config = dict(
    qk_norm=False,
    init_std_o=0.0217,
    warmup_steps=200,
    schedule='cos',
)
Below are experts of layer 7 (counted from 0) of a mixture-of-experts language model. Rows are named router (the router's row for the expert), gate (a neuron's input weights, with its number), up (a neuron's input weights, with its number), down (a neuron's output weights, with its number) and show model dimensions 64-127. Each number is 50 + 10 x the weight over its row's rms, rounded and kept within 0 to 99.
Before each expert's rows: "raises" lists some tokens whose logits its average output raises strongly, later layers aside. This comes from a sample of Wikipedia text that the model never trained on.

# expert 8
raises: " and", ",", "s", "'s", "/", "-d"
router:47 63 43 61 36 44 56 58 43 55 53 28 61 47 50 65 31 61 45 62 24 47 31 39 36 55 42 52 42 53 47 55 63 49 50 34 39 58 52 37 52 61 56 66 53 48 56 80 45 49 43 41 22 54 47 51 66 52 41 35 33 54 42 47
gate0:64 46 34 40 56 48 58 45 60 56 40 64 59 56 72 68 61 67 46 52 47 50 58 50 57 43 50 42 56 46 43 51 53 53 35 52 50 61 53 37 37 46 33 58 68 64 62 46 43 58 37 44 37 42 51 54 55 40 42 23 61 52 56 51
up0:59 44 31 32 56 51 55 47 58 57 45 67 66 57 70 67 61 63 43 55 48 48 55 44 59 44 55 43 55 43 39 57 58 56 36 47 47 61 53 34 45 45 35 60 69 62 61 46 40 56 40 52 30 38 44 55 49 42 45 22 53 48 53 49
down0:39 69 56 55 54 31 51 45 34 54 57 30 42 42 47 51 51 49 55 52 46 98 37 26 51 55 59 59 61 45 52 36 35 43 68 47 47 36 56 54 46 54 60 52 48 53 50 47 60 44 50 49 59 54 23 62 64 45 53 36 39 62 46 47
gate1:78 52 42 69 54 40 48 64 59 55 37 36 44 41 53 56 46 47 63 45 33 38 33 52 57 49 43 39 41 75 52 34 57 62 50 39 51 55 71 63 35 52 45 56 34 49 47 52 44 45 51 42 51 66 46 76 58 40 60 52 46 60 40 44
up1:50 49 52 50 41 40 48 67 51 54 54 60 43 51 43 47 60 48 61 59 50 59 51 50 53 61 66 30 61 59 27 48 59 70 46 57 49 47 64 31 56 43 55 44 52 42 48 49 57 64 63 52 55 57 61 63 53 68 62 76 43 57 65 29
down1:42 37 37 44 53 51 55 61 53 49 49 55 65 34 46 53 51 56 62 58 53 50 60 31 60 53 46 48 48 64 42 50 52 50 47 52 53 58 47 57 51 45 59 49 40 55 33 62 47 47 39 53 54 51 51 51 36 57 51 58 55 31 46 76
gate2:54 48 58 54 59 44 57 49 47 47 52 52 42 40 52 54 56 69 47 64 21 55 61 50 60 58 52 50 32 68 53 51 47 50 39 49 46 68 40 25 45 43 54 78 60 54 44 49 47 59 72 57 50 51 46 73 55 34 48 77 57 51 58 58
up2:43 52 40 44 51 57 47 45 54 53 41 53 53 62 47 46 39 32 59 36 77 45 43 57 40 42 44 49 72 32 50 51 54 48 59 53 57 36 60 74 57 55 45 22 35 43 59 50 55 38 27 42 51 47 52 28 45 68 54 25 45 51 41 43
down2:43 71 56 52 55 44 53 40 57 56 55 65 60 26 39 43 52 58 52 55 54 34 48 77 70 25 46 41 44 51 73 68 62 48 55 51 52 47 38 60 40 44 45 44 43 35 54 47 44 49 52 47 50 53 52 39 66 59 49 50 58 55 63 55
gate3:50 42 61 70 36 52 47 48 55 41 53 52 25 63 55 59 56 63 34 41 59 54 34 46 42 47 52 58 45 47 45 47 49 63 46 41 36 44 45 59 48 69 45 50 59 54 35 63 45 53 58 32 43 64 62 50 56 36 62 57 47 61 55 45
up3:52 55 39 19 67 41 56 49 45 47 64 43 64 44 49 38 56 42 64 63 40 44 61 65 52 56 51 47 62 54 58 47 45 41 56 58 60 54 62 46 62 39 57 50 30 51 68 36 59 53 35 64 58 40 41 49 43 62 35 50 48 27 47 55
down3:54 41 39 63 68 46 60 56 38 40 55 47 31 48 58 59 70 60 75 49 48 54 55 47 40 35 56 63 55 44 31 62 60 43 53 57 53 53 43 55 47 56 49 51 50 39 42 47 51 58 55 47 55 55 66 59 44 41 51 58 40 49 45 43
gate4:64 47 61 56 66 57 44 68 53 49 60 66 39 39 37 65 38 39 55 41 36 54 41 40 63 39 61 54 46 62 35 45 46 52 64 52 32 42 49 60 49 47 47 20 55 53 60 54 35 57 59 66 63 50 40 54 60 61 42 65 53 51 46 47
up4:70 50 62 61 59 63 36 65 46 46 57 65 37 46 39 60 35 47 62 42 34 56 43 39 54 45 65 60 41 58 34 46 45 51 61 53 30 45 57 58 57 51 49 32 56 56 58 63 32 61 60 57 62 48 42 53 54 56 45 66 49 53 50 51
down4:49 53 52 28 50 53 56 49 36 54 34 52 46 63 45 44 39 43 68 41 49 57 40 40 71 67 25 52 55 42 39 49 54 51 67 50 62 52 39 54 53 52 42 65 53 57 59 65 47 49 62 66 50 34 59 43 51 67 48 50 62 45 48 59
gate5:44 54 62 42 47 46 55 54 50 35 55 72 54 45 51 51 56 68 58 40 41 69 48 63 63 51 45 32 55 61 62 47 45 47 47 23 55 46 51 65 45 55 36 56 46 49 59 55 41 45 35 50 48 69 74 50 51 35 63 50 64 65 33 64
up5:51 61 53 49 56 62 72 47 38 32 50 57 53 64 59 48 50 44 53 61 58 42 42 57 47 51 49 51 49 49 33 45 53 46 55 80 38 56 40 50 51 60 50 68 44 46 51 42 64 70 59 55 40 42 14 63 43 48 54 33 45 35 65 47
down5:36 48 40 60 54 38 36 60 56 45 44 49 62 55 27 63 57 50 54 49 42 38 52 36 43 49 34 54 31 43 61 51 33 43 53 66 67 49 40 38 39 48 60 53 48 49 44 58 52 41 47 42 69 52 31 67 62 64 46 55 48 47 37 21
gate6:54 37 57 34 45 37 52 67 58 53 58 54 25 46 46 50 59 44 49 54 58 37 45 58 48 58 65 43 47 47 50 57 56 49 57 64 49 67 63 43 45 36 42 56 56 45 48 38 54 62 67 60 57 52 63 41 53 51 38 43 38 44 38 64
up6:56 62 38 63 57 61 31 43 51 58 34 47 66 37 31 60 35 46 47 36 33 51 61 57 60 60 43 40 54 69 45 54 48 52 45 38 49 32 54 49 46 62 34 29 48 60 32 53 68 43 52 72 52 41 36 57 61 59 61 49 46 68 57 37
down6:42 48 40 53 33 54 68 60 58 55 54 47 58 52 47 47 43 45 52 61 55 67 59 43 49 56 58 45 61 60 51 46 46 48 56 50 51 53 46 58 48 58 45 24 52 54 66 50 57 45 67 52 51 43 57 65 58 61 53 36 44 61 48 44
gate7:58 44 47 50 62 49 57 35 51 16 51 31 49 52 44 53 41 54 54 53 48 47 37 40 36 52 37 33 41 54 39 51 35 54 47 64 43 48 49 48 67 43 76 37 59 60 48 52 49 52 19 37 54 46 52 51 67 50 48 68 31 30 49 52
up7:55 40 40 47 71 44 55 40 52 29 62 34 58 55 48 48 45 54 52 50 47 46 45 39 35 53 41 38 45 57 35 47 43 57 45 59 41 44 53 44 66 42 74 31 64 70 50 50 49 56 29 29 60 47 46 57 74 57 54 64 28 33 54 53
down7:57 67 51 63 44 56 38 31 63 57 55 48 48 59 46 61 50 48 60 42 41 57 47 46 50 56 48 61 37 49 57 68 64 40 55 49 59 50 62 45 61 46 60 53 47 38 44 45 51 37 56 45 48 74 47 47 44 50 49 42 57 37 51 43
gate8:55 49 35 50 29 74 58 42 43 60 61 66 35 63 65 55 53 58 38 36 55 40 40 48 33 40 40 72 44 50 47 57 56 33 58 34 51 72 59 62 49 67 44 50 61 43 45 58 45 48 38 51 51 44 62 40 43 37 46 53 43 63 51 58
up8:52 49 39 54 33 69 58 52 42 63 60 61 50 55 64 58 51 48 40 37 57 43 38 47 38 42 38 67 44 53 50 56 54 30 53 29 42 69 56 64 39 56 51 58 58 47 46 61 50 46 44 57 45 39 68 38 50 37 49 50 49 58 54 56
down8:38 60 61 46 59 44 51 49 42 39 38 29 52 43 39 49 58 60 52 54 57 24 49 32 39 59 62 31 50 52 28 50 49 55 43 75 53 35 30 33 49 35 66 62 51 47 56 50 40 48 53 36 51 31 42 34 59 57 46 42 47 56 58 58
gate9:39 36 26 38 46 43 54 49 65 71 60 60 55 31 34 41 53 54 53 52 48 45 47 40 62 44 53 34 37 59 43 53 55 63 49 49 64 57 39 41 45 50 43 36 56 42 64 31 62 49 46 69 63 39 38 49 71 57 39 60 52 60 66 48
up9:53 33 44 52 48 67 60 40 37 44 43 57 46 49 62 41 39 65 55 42 63 45 57 39 43 35 49 56 58 63 44 32 53 59 63 53 59 35 69 75 63 47 38 47 41 56 40 49 43 53 51 63 54 73 42 55 51 57 60 48 46 42 43 58
down9:61 31 60 45 53 45 43 59 49 39 56 47 40 51 47 64 60 50 28 54 35 50 46 67 41 35 43 40 60 68 69 40 60 69 52 76 64 49 38 55 48 48 44 35 41 37 40 40 47 35 62 58 57 73 36 69 43 59 45 61 44 57 46 60
gate10:59 58 57 69 66 41 24 50 51 43 51 65 44 43 42 51 54 48 55 59 62 41 61 42 50 61 47 30 27 51 64 45 58 37 47 49 42 44 55 44 53 63 28 53 61 60 58 56 41 51 62 48 69 53 38 47 47 41 33 57 64 57 73 34
up10:44 49 51 30 31 51 71 51 41 51 50 37 64 61 55 46 39 55 40 38 49 63 41 54 52 43 45 66 68 58 31 49 54 58 36 49 56 59 40 63 37 48 73 55 42 41 49 50 51 55 46 58 18 59 63 49 60 67 66 32 46 58 37 71
down10:60 52 60 52 46 32 56 51 45 68 70 43 50 48 42 54 59 38 37 52 45 43 41 51 52 66 55 60 34 63 69 55 66 47 37 40 60 52 28 48 40 63 44 66 51 63 39 45 38 54 38 46 54 54 47 28 65 35 52 54 54 57 56 59
gate11:50 67 57 47 43 47 55 37 54 52 54 57 66 51 42 54 43 49 62 38 58 53 39 48 63 58 56 46 53 46 55 46 61 59 38 47 46 48 37 43 41 51 35 59 48 48 49 49 63 51 47 56 48 59 37 63 52 48 58 50 54 53 64 49
up11:48 69 59 52 40 45 52 30 53 49 57 66 67 55 48 51 40 53 54 45 57 54 48 44 57 63 51 53 47 38 57 44 67 57 38 47 42 43 36 51 46 61 41 60 53 50 56 53 69 58 46 48 48 58 37 61 50 43 65 53 49 48 57 49
down11:57 61 55 41 40 47 38 51 47 36 37 35 61 49 35 47 32 67 51 53 53 47 57 50 65 62 39 52 68 53 57 54 34 73 43 48 58 50 50 53 66 56 51 52 60 34 46 38 32 55 75 35 51 46 37 76 58 36 58 68 41 44 57 56
gate12:47 57 45 51 45 44 48 43 49 20 34 55 42 36 65 47 35 51 41 54 56 54 41 39 49 51 56 59 45 62 56 56 59 57 43 32 48 60 60 37 51 61 60 67 50 48 41 47 48 59 49 38 40 62 43 53 39 39 48 41 42 43 40 54
up12:48 49 45 46 47 56 47 49 52 81 66 39 61 64 44 60 59 52 61 43 38 50 49 62 61 48 46 38 67 40 48 44 38 51 58 50 57 41 38 47 48 43 37 39 50 47 38 59 47 39 45 50 66 45 44 52 64 52 22 51 43 56 61 52
down12:45 56 57 39 67 49 56 57 57 38 38 70 41 55 56 39 42 42 39 61 52 34 61 37 54 36 44 60 43 54 41 57 45 50 54 47 35 29 58 51 44 42 70 70 62 50 49 24 48 57 44 47 34 56 67 46 60 52 75 49 47 49 45 45
gate13:45 73 55 51 54 47 52 41 47 53 56 46 67 52 62 37 47 38 35 31 61 37 46 37 63 51 61 47 45 60 38 46 26 44 45 44 43 55 51 55 47 45 30 51 57 29 51 49 37 62 64 54 50 52 53 37 40 53 74 47 49 58 49 36
up13:40 72 52 50 55 48 62 38 47 52 53 38 58 50 59 38 47 42 38 29 59 41 46 28 62 53 60 48 39 63 35 50 32 44 49 46 46 53 46 56 51 47 32 51 51 30 54 49 35 67 65 50 45 55 43 42 42 58 72 53 39 56 51 36
down13:56 65 55 49 62 31 67 64 60 42 50 60 57 56 56 60 38 60 55 55 57 40 50 40 54 61 47 32 49 53 56 63 59 51 40 50 34 47 43 63 46 40 52 54 44 34 67 45 35 57 52 57 53 55 51 40 46 45 49 60 61 48 23 55
gate14:54 39 31 51 29 44 44 58 56 47 62 52 35 62 48 54 42 43 45 55 42 58 50 43 61 43 54 42 40 46 58 49 49 50 68 63 29 36 67 62 59 34 50 51 66 60 40 52 51 50 38 52 48 60 47 42 68 49 35 50 68 54 52 32
up14:49 39 28 55 34 50 41 55 55 47 59 53 40 58 51 50 34 49 39 57 38 60 49 32 55 42 54 43 40 49 52 49 54 45 63 60 27 40 63 58 64 40 58 58 67 63 44 53 49 54 41 46 46 65 49 37 68 47 34 50 68 57 50 35
down14:51 39 50 45 54 69 59 28 66 55 35 36 52 80 36 40 46 44 48 50 55 45 60 42 31 47 51 50 27 53 54 51 41 55 36 47 59 37 54 51 60 52 71 54 43 58 57 66 65 36 48 45 52 57 60 62 52 50 59 32 38 44 55 58
gate15:68 60 55 57 55 38 57 35 48 53 57 30 45 45 50 66 50 54 62 60 25 44 39 30 39 48 64 36 35 63 46 36 55 57 37 69 45 49 43 44 55 39 40 54 34 56 50 46 50 64 57 53 55 64 45 55 83 63 58 43 51 44 52 35
up15:67 56 52 56 53 42 64 34 48 51 53 29 46 44 48 59 48 56 62 61 24 47 38 30 32 48 59 34 39 63 43 38 50 59 34 70 41 44 43 41 56 43 49 54 30 56 51 45 54 65 57 47 50 67 42 54 81 58 51 37 49 47 43 35
down15:55 81 65 43 57 52 36 53 50 48 47 56 62 43 58 55 46 48 45 59 48 33 45 34 56 60 43 50 33 35 52 50 59 52 57 53 57 49 43 40 69 47 59 72 48 42 57 49 49 43 34 59 47 38 54 62 56 44 44 60 47 43 38 49
gate16:47 54 50 36 53 37 49 48 53 62 54 42 33 38 31 56 56 37 49 50 46 43 37 51 50 57 47 49 52 53 62 45 43 55 50 53 42 58 43 46 61 45 46 38 53 48 50 33 40 42 48 52 57 38 39 58 58 56 41 63 48 53 56 41
up16:32 40 41 47 51 46 45 67 61 55 55 46 40 34 44 51 52 39 62 86 31 28 53 35 27 53 45 36 44 57 40 82 58 55 51 40 44 64 44 55 45 40 51 59 58 53 30 49 65 33 64 51 61 51 56 59 60 56 45 81 38 60 65 54
down16:53 46 51 53 49 33 71 41 54 69 55 45 49 44 56 61 26 58 52 31 48 62 57 51 71 46 30 44 42 62 44 45 50 49 34 34 52 74 44 37 48 69 51 50 62 61 44 52 33 51 59 41 64 45 52 35 42 53 46 45 34 43 34 43
gate17:46 46 53 60 57 57 61 69 50 64 67 73 31 40 58 53 51 55 44 47 54 50 32 42 38 28 70 45 42 58 54 56 56 47 59 57 40 50 47 57 36 39 40 33 72 67 57 52 57 32 42 54 54 79 54 54 53 71 54 45 40 65 51 55
up17:59 60 42 35 45 47 42 33 54 27 36 33 75 60 47 51 46 51 62 56 52 49 62 52 62 68 36 53 58 42 46 45 48 53 47 46 60 54 52 44 63 64 51 54 27 38 43 48 44 70 58 51 51 22 49 46 48 35 49 53 68 40 46 49
down17:40 60 51 47 46 37 48 55 52 54 69 55 34 55 49 63 45 32 54 33 55 44 47 60 53 36 57 51 51 42 32 59 57 38 52 56 59 56 57 46 62 63 47 51 54 65 61 61 69 31 44 53 53 52 48 49 52 53 45 34 46 29 47 52
gate18:78 57 56 53 30 66 56 36 41 65 56 58 38 54 55 40 34 55 44 42 61 40 55 34 58 66 55 28 61 48 37 56 56 46 38 40 65 57 53 63 66 47 50 54 56 72 63 67 60 53 32 51 49 58 43 34 45 44 51 60 67 26 47 59
up18:74 60 54 57 33 68 55 39 40 62 50 59 41 56 51 38 30 57 43 40 69 39 60 30 58 59 55 31 63 44 38 56 53 41 37 43 66 58 55 61 66 48 45 58 49 66 69 64 55 57 37 53 45 58 38 38 39 46 50 61 68 32 42 59
down18:42 62 48 47 48 54 62 52 42 31 70 40 80 49 52 36 69 56 57 55 47 55 48 47 51 51 59 51 64 52 55 51 50 22 45 60 42 55 67 64 48 52 43 44 49 44 47 59 47 50 62 49 47 48 46 44 53 56 63 50 40 61 46 53
gate19:48 62 43 44 35 55 27 54 54 32 60 57 41 38 35 57 51 48 48 38 55 49 51 48 49 44 40 43 47 34 46 45 27 48 45 50 59 43 63 45 49 49 48 44 73 51 42 44 46 50 38 33 40 55 37 58 46 45 66 65 62 44 24 49
up19:45 56 46 56 38 60 31 66 55 37 52 61 35 33 30 60 62 41 50 40 59 47 60 47 48 38 43 44 51 37 46 47 36 47 52 53 61 49 52 47 43 47 44 41 61 55 44 47 44 51 45 38 45 58 49 66 41 49 60 58 66 45 32 52
down19:45 70 49 52 45 28 47 67 48 61 43 54 45 49 57 59 45 57 36 55 68 76 46 51 45 48 36 51 56 35 52 37 35 43 58 45 60 60 64 57 31 55 56 45 32 42 49 46 59 64 46 34 57 51 37 57 42 53 42 43 55 56 44 53
gate20:48 49 49 65 65 36 52 53 54 33 62 47 32 56 59 43 64 56 46 61 46 45 64 34 46 43 49 63 47 40 61 51 50 54 66 56 54 43 34 59 41 56 44 37 63 50 64 36 47 44 56 47 61 52 58 50 53 35 50 39 40 48 33 42
up20:50 47 53 42 44 67 44 41 46 65 43 50 64 48 37 53 39 46 51 42 58 50 42 61 48 54 42 29 48 59 47 53 51 48 31 49 51 65 73 40 56 48 52 64 31 49 38 64 59 61 35 55 39 50 45 55 51 61 55 56 56 57 67 53
down20:51 40 51 53 55 70 40 43 57 55 48 49 43 35 55 45 60 30 56 68 53 43 54 50 65 51 36 54 42 45 81 46 43 59 41 54 48 34 55 50 55 64 47 69 58 31 38 48 54 36 63 41 55 30 39 52 38 41 62 61 63 52 43 44
gate21:49 60 60 44 40 50 60 73 41 28 38 40 57 50 49 65 42 63 48 56 29 59 61 32 58 74 56 57 49 64 40 56 37 47 46 45 43 43 51 65 42 67 51 48 30 50 55 51 41 54 40 54 38 52 41 36 63 42 42 36 52 35 46 38
up21:47 56 50 45 37 50 56 76 45 28 43 40 60 52 46 61 39 65 44 56 36 51 55 36 58 71 61 46 46 63 41 61 40 51 39 40 40 46 50 68 44 68 43 48 29 52 60 54 39 52 47 51 33 50 43 26 62 41 43 40 46 36 56 49
down21:44 31 21 37 49 38 52 50 50 71 54 51 42 56 43 55 62 41 62 40 42 67 61 59 46 36 51 57 37 49 55 57 57 63 51 33 41 53 50 52 49 35 56 43 58 58 55 44 49 24 66 43 50 43 46 73 43 62 52 52 41 55 51 50
gate22:35 53 59 59 45 46 49 39 41 37 41 53 50 61 60 43 44 41 38 41 51 48 45 35 68 48 40 37 37 42 40 45 41 42 43 64 36 48 53 52 41 39 40 51 67 41 53 50 45 68 47 57 52 48 62 70 36 58 63 54 54 60 39 29
up22:45 49 51 59 66 69 84 71 53 46 62 40 37 43 65 59 41 49 45 46 42 50 58 37 60 29 58 44 61 43 54 48 65 64 47 72 55 53 58 54 63 53 41 47 39 48 61 41 57 66 43 43 58 60 52 48 34 53 57 70 51 31 40 46
down22:53 49 38 49 32 64 40 50 54 80 41 51 46 49 30 38 43 41 42 57 59 55 40 46 58 54 49 42 53 50 50 50 62 63 53 48 55 47 60 44 47 35 54 36 46 43 53 46 42 55 46 58 53 42 58 56 41 55 59 37 53 47 47 44
gate23:56 41 55 63 66 49 62 49 54 63 50 39 44 59 60 45 36 56 48 38 52 45 43 42 45 61 53 44 33 53 49 45 60 50 58 58 61 46 71 67 55 47 60 36 37 40 57 32 46 55 37 53 55 59 52 33 49 43 40 54 40 58 45 51
up23:62 42 52 56 65 39 59 53 53 65 60 44 38 59 60 41 38 54 50 42 46 48 32 49 41 67 60 39 39 44 48 50 70 48 66 57 60 53 65 65 54 38 61 37 37 34 65 43 47 48 35 53 58 50 53 40 57 43 38 60 31 55 35 60
down23:31 62 53 49 43 50 43 43 37 42 35 60 86 52 52 37 57 56 50 52 46 63 48 46 44 39 32 66 51 52 50 58 52 38 43 59 50 62 45 43 51 48 54 54 55 60 68 70 35 56 54 48 17 50 40 46 52 51 60 57 31 64 59 56
gate24:44 41 39 73 34 51 48 40 36 46 51 49 39 61 54 50 64 57 44 52 55 53 60 54 47 34 34 48 48 64 48 43 63 59 39 51 55 56 57 48 45 63 50 79 59 64 66 45 44 45 63 37 36 63 39 60 46 46 48 50 35 68 62 42
up24:52 53 71 51 34 57 61 58 59 68 26 48 28 57 41 48 53 65 47 56 58 50 61 44 57 55 47 60 62 50 58 55 47 52 73 49 39 55 56 65 33 68 42 31 46 40 42 49 51 51 40 64 56 33 49 45 52 39 58 38 54 37 42 56
down24:53 51 43 51 44 34 53 49 65 49 66 36 60 54 50 47 42 62 40 51 52 32 43 46 25 39 57 53 68 57 32 55 47 46 56 58 53 49 61 25 53 58 59 49 58 50 49 52 37 64 48 36 49 51 45 55 54 61 61 58 57 61 55 39
gate25:55 48 38 41 67 31 54 69 46 54 50 35 53 48 63 53 54 41 43 57 38 45 40 41 18 41 49 54 40 41 42 46 50 37 55 55 39 58 61 27 57 57 42 55 42 59 55 53 45 52 57 62 48 60 62 29 47 42 34 61 44 47 47 37
up25:51 57 50 70 29 70 47 36 54 47 49 62 53 53 37 40 46 54 58 41 65 62 60 58 72 56 44 42 53 65 56 49 51 62 36 45 64 38 39 73 49 46 53 43 58 34 52 56 52 55 46 36 42 37 39 68 51 46 56 42 51 58 52 64
down25:61 48 47 63 45 47 47 56 63 34 49 42 42 48 45 54 62 53 63 52 32 51 38 48 32 51 59 55 50 54 60 68 73 57 72 57 44 59 42 40 52 45 47 41 40 61 54 47 48 47 66 59 75 61 43 63 54 51 64 60 42 53 51 45
gate26:69 50 65 56 47 48 66 53 42 52 49 43 69 50 62 46 50 48 44 46 53 52 54 44 57 32 70 47 40 56 65 51 50 67 59 54 50 68 49 64 40 59 46 55 47 38 63 57 47 45 66 47 36 41 17 58 52 37 53 59 53 53 44 64
up26:34 39 36 43 46 65 45 54 56 57 57 69 27 59 34 73 57 44 54 59 45 54 38 55 54 72 37 55 55 51 39 46 43 34 43 38 47 27 44 38 53 46 54 35 47 54 34 44 47 66 32 58 70 63 63 42 49 62 39 42 56 54 56 36
down26:48 57 49 42 51 58 47 62 43 57 42 36 25 36 49 54 48 51 48 50 69 50 53 62 51 35 41 49 70 51 60 40 35 54 42 32 50 50 53 72 47 48 64 40 38 44 48 53 66 51 59 59 51 46 44 49 43 47 53 60 59 77 56 59
gate27:39 51 83 43 53 56 60 36 59 48 47 62 59 69 53 47 50 60 36 52 54 52 50 49 47 65 43 45 44 41 67 62 38 46 56 48 66 48 65 53 56 48 46 75 38 32 68 64 41 62 40 48 45 61 65 45 51 28 46 52 28 49 42 64
up27:49 56 61 15 44 41 54 40 51 51 47 60 51 40 39 61 44 57 49 51 51 32 54 41 65 52 54 59 58 52 40 55 62 40 54 43 38 55 44 48 36 64 46 70 62 50 44 70 38 45 61 53 44 46 49 43 53 28 35 49 51 35 47 58
down27:56 46 62 84 46 34 64 43 54 33 59 50 52 41 42 51 62 43 41 47 53 62 50 54 42 41 56 68 61 53 62 59 54 57 52 54 50 51 57 31 59 62 43 24 62 60 59 44 44 51 52 48 50 66 44 68 49 69 50 40 56 51 64 51
gate28:52 48 57 76 44 76 60 52 52 58 31 39 55 46 39 61 59 59 57 49 53 49 65 35 60 58 27 62 36 49 56 45 64 31 66 42 58 50 34 59 41 58 59 45 56 38 38 37 36 35 54 39 36 46 48 46 64 57 71 47 51 45 43 49
up28:48 51 43 28 54 28 44 45 55 46 69 62 39 48 60 41 44 39 44 51 40 53 38 64 45 39 75 36 66 49 44 56 34 68 31 64 39 52 70 40 55 39 43 54 42 64 64 60 72 62 47 61 65 54 51 53 35 43 31 57 47 54 57 54
down28:53 47 52 61 64 57 45 49 55 45 53 35 36 69 42 60 65 51 46 45 30 38 56 36 56 62 46 44 54 40 60 57 54 57 40 40 62 32 38 44 58 38 46 47 65 37 30 48 46 51 53 59 47 43 63 54 71 66 49 44 42 42 36 32
gate29:42 33 59 42 54 46 54 42 53 44 45 42 63 63 48 57 61 62 25 53 48 52 59 40 30 45 41 44 44 35 53 42 43 57 50 53 41 39 37 43 48 49 38 53 53 41 60 34 53 40 51 29 46 48 33 48 55 43 67 58 41 56 46 54
up29:51 68 41 56 52 54 51 64 47 54 60 57 39 42 57 42 41 40 69 46 51 46 45 63 66 56 63 56 51 59 49 56 62 43 48 45 52 63 63 66 56 52 58 46 44 60 39 59 53 61 57 66 61 52 70 51 45 51 39 47 63 47 53 47
down29:67 35 40 35 65 51 47 35 48 53 48 54 46 60 28 46 47 29 45 48 35 57 45 61 62 47 51 61 32 38 48 53 46 59 43 52 50 55 38 51 45 54 48 47 39 58 66 59 46 65 38 44 51 35 50 51 42 39 57 79 51 40 59 44
gate30:54 44 44 36 59 52 67 57 47 50 33 60 27 51 43 58 54 49 51 53 38 42 34 55 61 49 59 45 48 49 56 51 60 56 61 58 51 65 40 47 50 43 58 54 49 51 44 49 69 51 44 41 45 25 52 52 42 51 55 47 54 37 31 58
up30:43 48 46 52 67 59 58 68 34 59 64 53 36 57 56 52 50 43 63 48 46 37 43 68 62 55 32 60 63 63 60 49 42 41 52 55 65 51 36 42 45 41 57 67 56 62 48 43 57 49 32 56 48 48 50 43 54 48 37 67 41 60 40 65
down30:30 53 60 49 47 63 72 52 60 46 56 60 54 36 46 46 58 27 47 53 60 48 58 46 57 53 29 70 40 46 46 47 69 55 48 38 49 52 59 42 55 52 48 45 46 57 44 41 71 51 41 22 33 39 62 50 47 33 55 43 27 46 39 42
gate31:63 36 64 52 55 37 67 60 37 66 64 68 39 29 61 51 59 65 51 63 66 51 64 29 37 44 58 37 35 54 56 45 71 63 68 45 60 54 49 57 31 42 45 54 70 50 40 28 43 47 43 54 38 73 64 48 46 34 54 40 52 57 46 44
up31:61 39 62 55 49 32 67 58 29 63 65 61 50 45 72 46 53 67 46 62 69 50 60 42 33 50 58 40 47 47 56 38 60 51 69 45 68 56 48 62 30 44 40 58 53 50 49 32 36 55 31 42 33 71 65 44 44 36 49 41 44 60 44 49
down31:54 29 49 42 38 69 49 43 42 53 29 53 40 52 52 72 47 46 50 54 35 47 49 69 44 49 44 50 50 39 53 68 46 58 58 38 56 26 39 39 49 45 50 42 47 51 44 56 68 72 59 41 56 38 41 81 45 42 48 51 40 42 53 50
gate32:47 37 59 49 60 56 71 61 55 36 59 48 42 61 38 36 61 46 35 50 61 46 66 33 43 41 44 62 52 52 50 57 68 39 64 75 50 63 64 62 49 51 56 31 58 48 49 34 51 48 43 60 42 62 53 38 48 36 61 47 53 45 50 40
up32:53 39 60 59 58 61 67 50 53 32 56 46 39 51 37 43 51 50 38 45 56 42 61 33 39 40 40 64 44 45 53 55 62 34 64 65 46 64 67 61 44 52 52 35 55 45 50 34 52 46 35 49 35 62 53 41 47 31 61 49 51 41 43 39
down32:61 34 43 47 74 36 60 31 48 52 52 34 30 51 54 27 58 45 43 39 58 59 56 69 59 64 54 62 67 53 51 53 57 70 49 49 58 72 51 50 49 46 49 45 57 46 41 46 55 66 56 36 66 59 58 53 58 56 61 53 37 60 63 60
gate33:54 59 44 51 45 50 60 60 50 62 50 51 37 50 37 62 59 50 67 47 52 43 45 63 59 41 45 48 53 57 47 59 44 60 58 61 60 64 29 45 50 45 54 51 54 49 46 49 56 39 62 55 65 67 42 50 61 61 55 50 72 54 63 43
up33:58 21 74 43 44 41 53 38 56 51 46 54 29 42 63 40 38 45 50 58 57 49 66 48 65 48 38 47 47 55 63 63 52 37 60 52 67 43 43 54 48 31 56 25 42 63 54 50 64 55 50 53 47 47 58 55 55 48 39 60 56 49 46 49
down33:53 48 41 54 60 51 66 67 44 46 51 50 45 22 55 52 66 50 63 43 54 49 62 41 56 48 44 45 42 41 54 43 56 53 54 56 65 62 68 48 47 51 31 58 60 38 48 38 32 45 56 44 48 55 51 63 37 39 56 50 60 59 39 38
gate34:43 50 38 65 43 44 47 48 50 64 64 63 51 63 54 44 37 43 43 44 35 48 40 55 60 42 43 59 44 60 50 51 49 48 55 49 59 43 44 39 58 59 43 57 38 62 41 53 34 50 52 38 51 64 49 67 47 60 51 51 46 65 61 70
up34:61 43 63 34 55 55 51 50 50 37 36 45 51 55 55 61 67 61 56 61 51 63 52 55 37 61 51 50 57 37 54 45 44 57 47 55 42 51 60 55 42 35 52 51 65 38 54 47 60 45 52 63 49 41 45 40 49 45 47 51 57 40 49 30
down34:36 52 46 36 30 46 49 63 45 61 39 43 47 59 50 62 44 48 33 39 44 28 47 49 49 50 32 50 52 56 40 63 58 53 46 44 43 42 58 21 56 38 40 72 57 47 36 72 45 45 58 46 51 51 53 58 46 55 49 45 59 66 70 45
gate35:30 64 58 48 53 60 38 29 39 57 50 53 52 40 50 51 43 60 59 42 51 47 41 54 56 48 43 62 41 35 53 45 66 38 50 73 36 54 37 53 51 52 38 55 39 55 61 38 45 58 44 41 39 67 55 45 45 44 60 42 43 48 40 67
up35:58 47 57 56 38 45 43 58 46 46 43 56 39 47 69 43 57 51 46 33 54 53 59 56 48 33 44 32 52 51 53 43 40 52 29 22 53 49 62 74 47 64 28 55 59 53 44 55 49 46 56 62 44 38 43 39 41 50 51 49 66 43 64 35
down35:51 71 50 49 49 54 58 69 49 55 58 46 59 34 51 45 50 56 55 46 50 49 59 47 57 62 50 55 38 43 42 47 39 56 51 52 56 57 53 50 41 58 36 33 27 54 39 53 49 26 48 32 48 51 44 43 48 42 46 47 57 51 30 44